From a checkpoint of a small mixture-of-experts model trained on Wikipedia: 253M tokens.
Below are experts of layer 6 (counted from 0) of a mixture-of-experts language model. Rows are named router (the router's row for the expert), gate (a neuron's input weights, with its number), up (a neuron's input weights, with its number), down (a neuron's output weights, with its number) and show model dimensions 112-223. Each number is 128 + 32 x the weight over its row's rms, rounded and kept within 0 to 255. Numbers have three digits each.
After each expert's rows: "comes before" lists some tokens at least twice as common just after its tokens as in all text. This comes from a sample of Wikipedia text that the model never trained on. Tokens count by the router's weight.

# expert 18
router:078106161093144129170093160163135140150091120149126084119149122072113130172118183133178131124116150137163142091107186165047148096128125150144114136115131126095118187150175126221120148077096200113170084175145179151152152125167127161120118109131116219137110143060144133148137132108154139129120116161102108230054157129099111170126085090142
gate8:157115139159107137116116128129123130128113151083159118176241078135176145122153156152146128126120121125149184154121181105171182163107143091113091128150143141138124184100191167157154150116151142086149184127114176116148089130141080158093087142168071078178101151179133187084106187124155117117052125170127102150110111100124082126062120095119
up8:134137144121136127120074176101124151160150124167132178119160129125088114122124175078117122112093140081136132117097087087121056123163142049095157136119102153191169134131166180108179187141131112145158105088121140142173122143091110107085136178150126082095178156139140168131138138173124113134175071119173061141133112141159082146074131140092
down8:159120086116114104156149081212150137171045094117107112202110194113106154119157160141081094120082116107096154162175059066124110132175129147113116131087105145158149161204172166164182164111128120066132083136137076178089136111112097107158165172108125105143101182138159131119147148150100144157113151082141141119165106116121114086092175161096
comes before: "\n", " ", " 0", " 1", "–", " 3"

# expert 35
router:135083178128093147132098146060085100195120218220116138106140092100137099136074119114135149163124124156147151146127129152088166150095144105120040090081170098162156117101095136150135110111140136136080142160148122101134106108134146163061161099146115109185073138148156214152175157151129159133125163138119117144103112109155126107138131140138
gate0:169164106132130116089138111092126083157145109133148180112166089123125079135150178081120126120145098080114133170120105112132110142086101146182117121113064117116155145136157166120159117078108160145192060103156120125125099094112134155181132161106097076178128125165092148168151133140030134122121122177146135161069095119140142140153134066066
up0:143113129098173082165128159147173139087122115158128058105094148150106118114144098165149112116111154192105109143127144175105133148112160075089180134146214099145051108140101161157140174140090104117080165118117138092142203147129112164137117137117176131110150105122114160090146152125234164137147185114104108083202140186146151147161175155155
down0:146131155112148093129173100073109130151152117211189104132089142138175154125081200184102100164102083109100092092157139145164096102146128136143075092120117120116148085123160104116174131084099137120152118110172106124085110036128063169130168158125171064099103158099120188138152076144111122114144133200153133166127076083146145126097158142142
comes before: ",", " and", " of", " States", "'s", " =="

# expert 33
router:079104156092162122168076139156129145141088132146132081124151118090122129167123160126175121133113148143173141104090198160038138107139128149158121125108147111110118172151163117204122128087113210112176097180146179154157154136178130170124128101123137214142119130074146138160157139108151135129116110172102109235059144124092109159102092074134
gate8:124162165166098113101117102119174200138092133129117149155137056112092179119093092146109110099107116118080146129147132156130152051114129169167177069153179114151186137089118104151159162104090157136167134175113157144113159054078101171134117116132127120148122194097088204103135154109190120093085103147111154133118124107124105132141208119107
up8:162143114141085079082132129149139156129104131069093224197140110148172138143109155153090121154115143167162134127091082105176099173063115132164175177115138140134159136165140138112126132126103083102081123091143158093218130162131173097157075150085213135129106137124098121099167124101154116126117082152072074175172131134186170127123139127144
down8:174140127138103113135128145070102129110084152099081137138112141160065142134132073196153129135132156171096089146111118146131078115108085157108141137138119128099100156159044089146119133099123172184070110126151160093070170086156166139141107174058091111164099125085135111159144069134116128147140196145157051098165148089102186134152145133148
comes before: " |", "\n", "|", " ", " 0", " —"

# expert 16
router:100106114102125126143096162168116133119099159163078154072156117153095137126096133120184093137081148118147120083129150131066149047114110156164088128114192104191144127108128102205164147115149129085181185177093151224181153109176157123122133096128123103132080138116087152116173102074127202100107154087088138127119105133079174159126087125131
gate0:113133101138136096075160125165138107073121229110127139109079092140114137110110125069128121156117113114170129099130121119148102141174141145143173061160143101180148103099125090105121141042152115132123104128112101127137070121161171156149168123138113179177126226143145142161195117121149120093129115135109113090133121086071083163106110171125
up0:126099076137166122129062119129099127083082133195086157122141125113110116130122150173143119112065165064106140157113106152143091126106153097086156116186167103127093146146098164149165146111055115139144119163142117099147152138145105072189109167093137076156153116130086207132069094158107091113203173184130126154133119124140165136145125136174
down0:153147079124107088132135118160178102113131110108100125087195174124087151147130112121096099079162175129136124139116111130118073099096141078168091187096117136155116187126141181187153130129155096129095092130127141106140131135096116119180106085151141107169166172146052180123166126132137153166126161110090156150115143147127149143130132045144
comes before: " to", " in", " by", " was", " as", " of"

# expert 14
router:060105139126147126167112216094062072195126202129127123099151130105098108175096108087131094130128162138184149122104124130107172071140088150173091122086188156137134115176082088155191149142119102099141135122169152150117162102143084176061139104123136106127077140116119136128172114143128173089060132170147107138095137106116122107071091077116
gate0:133157122130114125122144171108124080156195167167125130165126187104139108087089162074134128099173167131151191084104166072154134173061140122123089122140111138105128121154060141144147147042108113099154126141162120092102160153128152123138150123134177068141162149056091126182156119175095135144110103137094152158107107113130118138087094114164
up0:155155170104120128131027134100174147119119144102109084089122099102168136093155171151125164098114065074071101130195129174122137159105103111109135118111104074178129159054134097108154075124124145129108105145082114158110103123121078148055194133158135111088165163107178096098090167134090155168119091117111136027172198166131124136122102104157
down0:101091080150126079180170161156123147156103134146148136138130120133104090125148088141131097154113134181134072090103142138074044124070130129144142083188132106120108118152068174138171182079150107093085144084131163159072174160150149106129105165086090130123107195178136124147100108101101087092112172142099127111091096134106133111130172140091
comes before: " of", ",", ".", " in", " and", " to"

# expert 30
router:088107158106145136171071152164119150165093143138107075120148113084128131167128177137190116125109146136164132094108178160049146097137123154142118126111143122113123174150164118212128152076099207110184078177147163152152144128171144170118129099126128193134118144081152143144152125102156137133114101149103100240054153133111121144107089091129
gate0:150148154094177130116091083098113134137156151156189139175149105120080121155120099101129141154105123095132143126148096120085166144169134090116112101073112126152121115104161082167240104114167152155087142130151112133149176120096104154158195081091118087088146137159153129117111121129096180147129073100137090156075089108175192167109133119126
up0:102137167073192083154051159111103155128116108178087148083140070125100194121123093179100148076092150083159092092080094125107155136095091113130154125115084098144149165144140106143193157120189130124089112094152131137126150119107127136103090124177165100109146098090088119151122150117164188139181106140108121155149150190129096129078150116168
down0:175098130110183133142131092063114157128130143127145140127077133139153113104098154141159055040079069148151153098135131119118108106169094067160109106178123156123092067132126151144157127106136120178092161073148129078134175059082156074144096087183071137133137142168173110096169125124135120128083172115099127095123172114207139078148208133178
comes before: "|", "\n", " been", " %", " which", ")."

# expert 29
router:129142115154127132162121108118107121180116163179115090113121120106079139171071139151163136168112141174208120087076171131132072099138119131164071115110174134122128152103072095153237122071131099145192062122131112168098115040118154171116046085085111119184104164082140165147185120144127138107136118125162117146106118132118161169124109086163
gate0:134201131132144136124083126102112123147137154087147135163123115123153177129133146087122090092160202163118197095094142185211121143135173125149163138087140099096120128158181126164122165113137104084114100074111169138138173137119182149099180082130129175227148101101105091167108119121109165152129100101139124162131115089131122163101153101093
up0:109162104148138089154103133086138109143129115059118121098152129138115144093066147098103154173138208137153166073091140214125123135115177193227133143110149107139132077169151126148116155148095130174125079136152153108118187120058120113141155127159089153185130061091113095148102065115104176135151124108166172202134138093093126192123172136127
down0:089094139093144100051152108121191139104141130134118118150130111094107129145213187146066121156126154131112137117086114143092092086181122105109163135200128100130130135141118121133153173094137075127197179187171112136159122147084173112102099148114138154101124124128075115088177114124124068171083149101157149103146155146134085168173161068152
comes before: " |", "–", ".", ",", ")", ";"

# expert 13
router:106104129112119106145106107147104138094144178162183081090180091058154107109103138117132167119154114147154117103099112120077143153084124185119156139136160122073145181110094142187128159126090145153179048141131156128156121107168091160123156125093114149174132145156136166134122163097157141137127129209093058194097109122103118129142086112142
gate0:105126213109118056134129110135139112159093104105143037145112186144128120170121091136176179098150137130188117161106087173094084132116132093122136122142105123165130105131128110144101166149144168141144164137139160109133176249139193156144151109119094144109091145114113116119075135099106147057114107157175177069119112104107117150102146148154
up0:156121088152156159110183078145165163213116127132175124112082152136158172176152103140065066167189138129157138162108143060176149123119140158160150121134179111067191109110127156168092150088109179128120083186130181133087170093127070142129105182118139139117129128094206173088106154075120100185116152089107139113171128129167103126131142160067
down0:093120161082192077116110069157186127155059139135123169072135112165098141121149124065093129132137108095137131089182087176161151131160098166128148138133075170087117191160201090166172137180055163167159180060159122150134134113151094147113124118109088118147103082121082090163148116117137129102146128145199076121157143173102119138115137140121
comes before: "\n", "-", "|", "==", "The", ":"

# expert 37
router:108107197118165089120140116142038103100113131153108089132127122112071134157156132117141150122147092155112159144158177133164130086155108064108166121063131140141119139165228139141115149079107187142133085154139128196105116144154072120109124144150142171113129146123147129171092116106114146153094107155175111114189121072136150119159090113106
gate8:117112157121158060084113131116130149179113111103145143126109148102153105080100098143128169098114110126105147127138121098147150070117065143156112030089187150122144069089131136139148145161165124120214081146160180135175127120136156099093133141133129101105142111075129149166137129123158184133112082143077098138133153168090124179158153133100
up8:133074161084112180180153147134160151151080116162122093162131117114150128148100128137144152122106148101056084136168164097112139118176173157089133083085147118113110067153055145076074121128131151155186145105128166066141124123118131089096094085157104078141158095082181127086110087132159099133136128155177109135164156132151152133152161140170
down8:140118175132081087124146109153180129123174112145154139128101105141092132110181110158099124158095177165154087128067119199136126120209089137116115142155127162085143150108117145132152163120091160099175095082176098096122128080148132121155142159124169154146064077146065109122095117138099109145135057170141080125160119134063147186190181132065
comes before: " ", "\n", " 0", " 1", " 2", " 3"

# expert 31
router:127115117119144120116106125170112165124075150160186122167132133040188110143090146079135143127117160136193200106136144091040130115140143133121176108125174093074136107120132123143160086142157104120163092126144123109111196111131091147126123088104097131163145088127093154156146116141152137042087137188071147173114189132121126132155141103099
gate8:194164139131142151162179105144095112109141108096116099147185144084128101096064089153143127172159124133126135159109059127139099083141106131097141150165192119139119131157090069131140113168100144098149066091134119151110140110048132126104180095116138112157115125118178174101103098162111123135140095124157093182075070083119116075075143147056
up8:140134145056104141122068132098112099146146177160130117125093146100106109153097153092123117122130139138178101191109085117089117142167119135149181096113126109120117090120151129168138171119150126138137102138139144077141132096163135172117152141155100182137104144115036069115135125130106150091136157118125159112115069136143181075145120068106
down8:152160128123120144174091098115134117108174126099177132113116138074129150093106168128144094172065100119147087121093098070103118036116115092173182217117080100052089167169092127106095133106117193154159084101132055172109085161142133146163142091123101136112147094138153126129150108101165098125174123121154124161142099142087157091100146113178
comes before: ":", "\n", "-", "°", "″", "="

# expert 6
router:064151141139115137114115146135038130148183145151131097065176102118114099135096092115128114116125114165096141076051155125098101129127141203154146105139124116133169176140120142156125148142138121127148090159104144144151128115108109093107073106100086146130079149151129198110150152090166178148058105152172052194135134120118104111157066109153
gate8:122133095125163105108134120150132119111090129123122113141159067099163169139155132127166116144139203116146102114120155077162103124104121122126137119112113125157099135170091143120147142118143109174110118116143130123161098124127107138163137128147086157113161158128092128116146182117135169118097088148169152172107194181110074151136149100159
up8:072126099135138124159112193154111080070109141140087114141140107092109071111123133078211102119168193161149164147106152128154139074140184144116163134120127078216121171115119150158132156133159134158172151080176114208136147191146143118159120131136088117083098109193080094070197125119101156087128173100160169177126116083125073090112098136108
down8:126130168149136142179137098057094179159123162113139108134113111137129050107198123098119072155172152131098174131144165111164165087134147197135184154146147159157133099151164103118077070181088094100135145180115159124125093104099089162071115117102125156143124143051122160183124101127084135140113188087067072129134115133167218157128103148121
comes before: "\n", "|", "-", "==", "The", " The"

# expert 40
router:102068106157147093119100220123076092116104176184155117136112111137117087154097179106107146117163174197130149157120109118113138144130099128147100108076196100097188050117124113185212117130114115099111130190125155148097151072192120126124131136131191131148126140098135152167206118090124178084136161104103078142116107085063113120130097093129
gate0:076105146159142082115200114111121142083151122163199132154107163120109117100094159169085121212070151114149120150118078160136088123091118124084164112074160143177141110123149131132083089124111098111117126105109123184181137142184142078096205145107095143176173147130148129167108151126094138081113134099172135137134165049111152092113159165178
up0:141122149127127156079123129135102125134169110091164060205154183128081151112139159164144106172089151110085075099095091149123175135101156118105169098119131115120133134169141095140132200112082213089106105157120139161123097089175126067075165166120094156101131098093102071187098102084145111115045099160138071113151151109158156122169108118146
down0:141171087125083123114112125099120141121200125104120117120129168105102103148123111119158130131075146167190166139134131103149135157146083211111100126127125138144117129109105140123159184169120115141162100122178082102147205105159189123150101187114149065134105079127135162113139150151109159187123087072129176097089157142181180146160087125145
comes before: " |", ":", "==", " of", " in", " =="

# expert 3
router:047157213150106108199092173136115159191065139136130116156140082136066134174112191116131137126102139119129159111130147134086093083080112127174155118132148117101150103105123144142112130161151163144116072169151108129174123132147145172139141104152162203133134133065122106078086119139152162103098147143118133228063148096127103139131069100145
gate8:119122131147128189136125149153103148142114170089145144173084047143079108185147091130190154148119168130118142086155126072128110135104141139105074114132168116151146103170147119114184157171141118131117140175139120101140143088152135138116136117120151117165104165075146091100130180117157070053107154111150140106077137136179146110153099163100
up8:133176123141117136176167137156133111119113119130140130154122091099081155142148145116181162098107145095048161118147096127168107173097147103115109107159155107145185116163142085144104135166107121150078151165079122088109184094134166108167139090121114145174071177133172103086126131166092061130094134133199129122108112132155178131149034095112
down8:144096128105143136146217112111154093075154131101094113126147166099145161140183154148154146103072160111075042165159132169205153137193124114142142167128141163082087101117087068133083153099080144118105153158151134141132103119149166153173165127108181097094098157157145172175129165134104103116137111124179102156166115168117101137159128133126
comes before: "\n", " ", " 1", " \"", " The", " 3"